Weights of a small mixture-of-experts language model, trained from scratch on English Wikipedia.
Size: 13 layers, width 256, vocabulary 17583, 134M parameters.
Experts: 96 SwiGLU neurons an expert, 6 picks a token.
Training: a variant of Adam for the experts, 692M tokens, 5747 steps.
Below are experts of layer 6 (counted from 0) of a mixture-of-experts language model. Rows are named router (the router's row for the expert), gate (a neuron's input weights, with its number), up (a neuron's input weights, with its number), down (a neuron's output weights, with its number) and show model dimensions 0-255. Each number is 128 + 24 x the weight over its row's rms, rounded and kept within 0 to 255. Numbers have three digits each.
After each expert's rows: a language model's description of what the expert responds to. This comes from a sample of Wikipedia text that the model never trained on.

# expert 38
router:084151149121070110116136139137122115130131136172128170164142117125160085117140120134139161098163108154157100172112124118084103149146130118151152138163124165170159149140141088162157143155146156169095144083129115133173141096111112159130101114114169090138112197135159139158107141114135117135136131122061102070103141153122129154142162123101115132109109161169139110153108107146144114086169121110122133123112094152105113151130109147154143133200180135137110104156132105115134115157129132116104129148132141144079131092114091107155136141145153140142150127131115113134100127135114148123113144142125133101139161144122148140078136128160130131114159134114134114131162165169111111076133152134135141103148186120105153155135167148143165113105091123142142130107097154138134153120107144
gate2:094109144122140136094166132098094126110108132130073132075121146134166140126151119127169138141107118143126100146170142092178143112126101179137121113130137087147131159114115136098100139153121119171156133129096091162071105140109107144143118122134135095081115157134125156123136087095155122140117092160130150123112110104129141132115138115105104118102154163139146138157113150136152139089078146101212154127147107099129131102131157114123154140139131097150214121162111115113152158138125079115148097133132136112130173116122138148130146109116145136135119157114189117099132127104117136113150105141112071124095127166191136158102096126139142135150121163108144149151139144148138115155126135125125104121077128176113136161119085158122138141099118122145103110108127140123169147110111134
up2:147158098137087112153116081123148120121121093140137114115116129137151132111125152127125130133123090111121137123148168132111147124097144116113136132095109166129137125152164096078123085138117112168108129139122153130137158105070135097157168137158131076100087127145095109133159171125158132130148126125115152164135141116129125083140139103126120095116091095088140131124136147107104139144151164093138116125140132104093103084112116120121098116158139147130189140128162122121149084102111129081182121132147152087110160105119157063131096076117134121165118094119076127179127113118137144126102152133155124145103161129135142122136126139082093147133134124125126151136188110098164136104137092138139120114088108176106123140100149135136082096124118123161133148112119097137135113061120082
down2:099155106113152174113126131130113146091150130123151124116175169122118202104136122122130042126145161137141118122109110162153075100100119158106118166118084127096119139157089179088146164155111148149105150105121126131124103100157148115148103127117147149116139127158178141134133139125132154117103132128138190087132128139122119142127093100150117137126119127119103157102122151142158072127122117113143166118097116181096133087096117106120115123133146168092156177114142157110129184102145133111107132144121115131137137155139148122112123115170155124122143078135143131111120161134137156158119113114090145108130117108172117160107138098176106138103081113087137123120091131132149129110127169091097098139158106148137152133152162140117134150135113142114177146125107139132167157132123122
Prepositions after verbs

# expert 4
router:121123142067155130131097120139143076150142150117111084086103120140136103126164137148121121130126099134072094139145129122095110130122149100157121153119135130094120130178135148140130082130127123074147083153134123139120140124125128161144123132145143165072151152107144145116098153149132146160122148096112145080125149132175171188146141100135095129076171149119124159139142141172111158096138115146088143103135109133145108149108168128109143077170096095124128108120131091156125155103128171127129110167147091109133155151091119171152133114128110120141149121173105143149128131118159136160106124107101141125134134165089170108082126135126125103137100096165110112140127127149148127137141070140132157121153118129154141133118135124113172121143139101121097096092096087122161109154111167
gate1:120123157147122143045162177126107110110087121123115113106092133129126134091127133168108154104132117100128116101103140182141143106117124124151168121143168140145118157123136146130123130128118115145149109144128148123132125103103096118153096143164131103101125100110085112169098124100106154122137150158096087123112123127118118093148135161120137128191155124159126119107088145132166067158122124105173165145151125134143086133183127117164159111114163118145154092094103179152118126097094112098121150103166145129137115134089095106142132110155118120163091128104105153168157099145128188119153116130100162143119114157127092146129126139171133133131120143093146130103125127070130111101155183105142133119152118128143137134165163167147098107135159145123115138112154145102123134141111094
up1:103122165149108152143130130146140144130175166111134109117156134087135127107087105112144100148110177141114101142146110106126112178122127141134085109157116152100157139152156126158135179147137109111134144125095119106126140142142140085133112136084136119171157123149126109116152140140104116158131087117094209096152127118138128148118102127054123114107087124112101118126149117156106124181143117145165105100083164141122113117112145152094084132146092145104114153115098097139127122124119134126082111109078132158072136163104139116152107136127165143123183150126143099132082107116140102151130141128142072134151110118128163087145118116143125183129112118158105155111132163140114099141085125128131109138142178157099099139139129166117125132121112155155136130116155079161119126107147130
down1:063183163144147089083125132102179113120128147086141153106137125127121139194113102082146131133084148190160126119184168133138095108137130091179154148161130138108090107116108132125095102118144092092111162141145138133152114128126133133074137106159155137166176109129122081118130184152089128147113117125152149142151089141129170137090125136133119149085120127132090101122143188134124162116138139160110138170111108136141131151102136127120082123152124166111120127115119122135147122092107085149115083147124121111131135115126155135140119097133088145128125117107138110149120148101119137161138106139147172120165163154167087110139148126119128160105152123131091126122141143120128118144153164133100107150168139105097119154137128119119109088120100115118149124130161117128148147110133111
Team sports vocabulary

# expert 55
router:184118168113099096157108145118134104098125172151135129130154111166117128139106132160136132116155154126088159139157094154136126124149123123126126115140123128089136090100164146166142119166120154121127120120095115160112084163151153077134136135129114121110153144087167116150126124096134097150142150102148131151121115146126189137095133126150136081113132148107107126133133146122132150122091118160099131086136129078082119125145135137161098104115110148115095100111128145140124136118198141138119163146094144146156117148145166143149112105089143138105081111174120139140123129140082152088121135133136076113090143080130129108119117143138103104114163112145140096096132121123175179114140178173112089119142150131131097146093112097089088155133124128125156108150061128098105128144154118
gate8:147147155139117162117130127157127131132106133090142146110103149096097137108112136135121146169124129118110121124118157101088089170123126148092130110166116132124139162101135120118117146105167173096075105140112136159109107090143149137162100111094145123138131090117144162186151150092151119152152144131132125122127169169120178131141136137154055156104146108097123166076082120152124171173133138129152123171108135167105157178134120133108080139132173107105120134072115105101103101128126120159128124082138125118134110147094149139115134160114121125149114110143139160167124145113124128120089118170114119119119122128113149129123105105120109098158136123126181146116145130148126145101158100144167158160154102131117113124150129153122130086133078143108109171169145155145150173124101160
up8:162147109155111108133110131143100141097104143099148132148178094100096077123146122096166134130105169133095134121175128088157113081119103094134154088133092147139171135137112146088143130124119189104073170107142091124146079178104175097115133124108124158120144109126130144121091135119109140131119107139146106160171098129109147126104143153132155166117189105130139093147103132143124139084150124172142121099127134139095138125141113150134157154153128078105134144133117123148130134149149122159153135168113120137126134107128132132112164169109121114103131160182125139114153125161163122142135131116160096103091166120109084117142155111149122128129165100140080139136118143145106147176158114154169102112119104135122126160127139153124161081130152093115089110136133139146140091107109136
down8:133127140153109118128130103099136098126123164143083123112110104146100083120160110150142125137096107139165098129136097138100153155147129124113083124104146104163107137112125122130118106083118121138157107133130117145135123138128120142086134162108146105071122090081144107116131142165098103128111146113127137164132086140126081121131154137136162117146132119152117131160107167116124100092119116116105116093094141109134142126193114124123139106162083154103124079082129132120175137113107111145131105146126126141115153099121190114109134123116124129047119113122102129121132128109129092115080115117145150107082124131180095078156119129134155114121124157093161126130154113194147172134107105152154137137146058155107151119115133137151103136160153131096161090079100125119152162122152119
Ands joining names

# expert 35
router:166113126133106147138107135127125130120131142151151142142169121163119086116137121155118101150125105131132118100094104155152139127127101103114152119100129141171133116177143135139136152101107136085109154111148129150146098156129082140125140162137136105065163127101123109139105139129149173144113170133049089139176099149118120070155119125142138117122131152131166147124153082082134117117083115142151079116102123156104108162091150124128134134094091138138172145122123079082124117150172103130140101145123096100116146142149144133125117122093117125149096126147126111133118093129134162114114105124103126142135117143130161091081142097100157149155142116143178118147133198144090153115131152085158147124141127090126120121098142114125134141168155113125157123084075112126086104141133090
gate1:117140137102149121132095118101144141139125150117125125145069139127164121131147158125120148125109162073086104135142138132108100096094134126092113082097140139088120136120147141136136113154125106148114076132163123146110142135114123159111105126151110157105134159154113107128109151136141130131153137151157144158064122136146124085139097117101099095127139111137149134139134135141114153104163150151119154118139098112161158107132100150107098077114125138111088166137172117129110095140125145147130121126100126135116096138093154159115130101130109106168163156110091121153131094170129160161123113172157150145095154113175133134138171132105147096149149131107129105143070121115134079066156165142133133114152160155177127135163146166119177084121145187144136105111164108129124127120082169
up1:114167127144098151123153122146136134115143175077093157152151111148122109171103124106132102087129139164159118143128113070120173114187152093165122138150112143190121123152117139125080096113146129127113137158117155117121104130181137132131162128143117112154106111135119098118117123136154138128136127130144153114110101134149141157141118099117147130095125164101118113124153140107147093165105133136103102134154137105107102149130173159122136133144110116139141130148081105151153167154116096149115132188179147112123121133129110115113102158112085138109123099131138112135162148113096091112119125094084132109141145160098136109129144171102117129126081092185155184132138119148145140131118104166101110147095139140121163114101115113147133129075087081114071175164150112124131124102152111
down1:116127081140133128145163129141178153113115142137120163107161124068119118105096153124102139125123113151108125093129140083090110132120106133103106170114080117125118187135095102129150144141134121143127133161104133129136151129142113138125114150114141095148128074177085155094113100115139126168115118154130053087122150134092111160151142122109120142141116193118161121071139108135133196149112136126104124083114110081118133094148109139147168134172125107136098115132135170125115131104074109164117127140106137138127135156113074119134106131137152130115093145126144109111157131113142153127137150184139109154135153090125136116143163126140125130088138170142121163145144109125125113167139125131114113133121139109114137096092117140138133100091079094104133117140115136189128129184122150
Proper name modifiers

# expert 31
router:158106111093143128092121134156121172119142148110112145139137120127099095098156120111118136156157112070150114151113146141141114146148144120105162144091120141123118069100155108110079126138143121090149165171111118116107119181119158096138093144094140108129150136126154185151134161159134091092117162108097114131138156096107157133154128128155161164112140142122124159144141140133139120126100158145109136130092100151059132103119090145121136154129144159097120130140152112132129159143112117152122140130100162129130162128128153154119154146129110116149126091117116086120102145143117116139111087117106092135150146109076168075133109139099078117105169094169168164117109134121167143112086127160117132107170154077157095155127107118139118142099133106132124096129105158079103165134116135
gate1:120162111131110119143124131095105147104164155100140107089163101143116100114120120118133131155108160127066113123143155148112127123112091126139124148102161113125114098167169111118152169100153158147097145111157178100121127088153122140150108114135130123097124130147068121165132145140127136093118099148122088158149128111203161164145079140142198137159103125126140149133098120092104120086123100138156130153157122158129191089137112134112134110095162132154104164112111112165131113115087106139149140112123137138104118141102115125150124109108180118106156130131128107102128125110105098120133185159111097112169130135111114098146103132142172111094122112131116121114137117078113107143139105117080140125125140123120071126143089127128120137124110137077125140116117126122168150126127059
up1:140111131130128099139151132110085136126141152081120127128120123117100113136136128092115127149096162152120105133147120133136142173091076125140174148080165131127129120112139138131099160106104139143093125085164155096136148074141114106131148135146141156100111149089084151164153113105145087121123107144159066150136103121172136114131118105115158108182108135154129133183088108146132128083134135115117129157117138081134177106106120141101112108101148099129136171148143144151125137115133160165125148134118123124119097180140129098086122117152128140111142162067078111117119148085112109118131189156117130123120139127095134114121118120131181124108142100166140142100151116090171126094133101098106127105125116115089081112098078135129143113143132155126162132126121133098122152102111083
down1:191113149076121097153143107074107150110139081122162096149108082131167116104122142169105100125160168132144104082124117118130115163122079104107152135105144092125140138113093093103161147143111094112123111110100178076164130168118113104111128129149131107096114131077143128142137130129099121137145108128167104153126116123142147134157144145121137104162115118164148150131181117161117117124176171113123125101163124166146111104106105130103125116119142122153139145120116131174121149070127148144158152118145152166128112102163088108097164119125178131081147139118131100150137079117135121157127113073112146153129088102139136120148175151143135132145124123119127116112103135145119136136115124131115161148151146126066111095116113102130158104125125136171138134135136178136122108115163108
Surname and number endings

# expert 51
router:127108123135133148119110105140123122190108120099101114099164119190087121094122108147100109190108130109140119128157146115117117134137145118094164137115173130129160099111165072128139156134124152112130143147153115102123117164138141062115124181131143119118126084160164153122139135114133117135112154129084117143124113129114135117107128125145115144077160162098132139125121115141139090118101139142107135149114144100116131160095096144110156165107081130130179121143132159122143115137111127109123115168168132100158114127097153127094121157105109105092115144093147126139125126099157136116101121138113120126151126139109127110154123088098132166101113124182136188113161135129149131133061097100178157116147080106110136090102082085112142136150126085118149130152101136138101119189143128
gate1:151098095141165111154115164141111075130142176135101117095116132119115145142110175134134151134113166103090100164142132159154124143148146132100067116142127103126201127143098107117088118140119105123131069124140109126125117118112150127119171147146138089121148104113133154133077134121097120110118115105081133135130086122109102092120098092143125117103125132179141130176117178106147131111124107115132131142128114125142120134158147122150132146123164098112127099194120124143099100118155132123120124167113098115132160126152148095152106129124164097138148104101125102121131138159116128156131123140131145164099165099094148113091146107119117100144139121090151130106099160096147162111138112170145179073148128150166170110108140153129139177156128078147142096144068141120116123144148114
up1:162120143110168144138166134152110121104164113134106121123126110095135114111088175136100136165090100096125112138161151160124138186137136081081106177111165126119150106166119122094115073148178089125137130140105121152135109103110154105103139156132102115129090100111131173164110116135127111135124148133105144141138121125129111143143151121105116093137080138137121109162083130136130093099125080150103148153161079177153084139132179137156091136177145085087149140132099124130101091128120147130163133130104108105119126114110119134155110102126102142103114104099131139116106118133104102128109125121105146132075141127140129121095167112175143123160136096126141175118124152146168153145100108148186167130127124141093157106125167147124131148117113127154094145151112134083103134109133133
down1:171157118128140140107131104166092155114159146106082142116100118110135120140119124120130148170133127082131117143120168134097136124120141135126118152129179106105121138097100113117125144127175134150134154118135125148161127151104070093110121105111148109119081141118175162154147118114118127120161131143072131129153108120113134103098115110136132130145091098120167107153086129135135106067155145137104105210114156121184144131122131155111132098109133106118173118097101122131146206117121122149098122095180145123113133156115156119128110152108155132141124140126124117119136085156113137142109163116103117116089162153110099110128132110126119135169121117067156149101135136099131126079147090104157162090166115098150121086107136079115128094116110125123152152146114147141145108093113162
Surnames and place names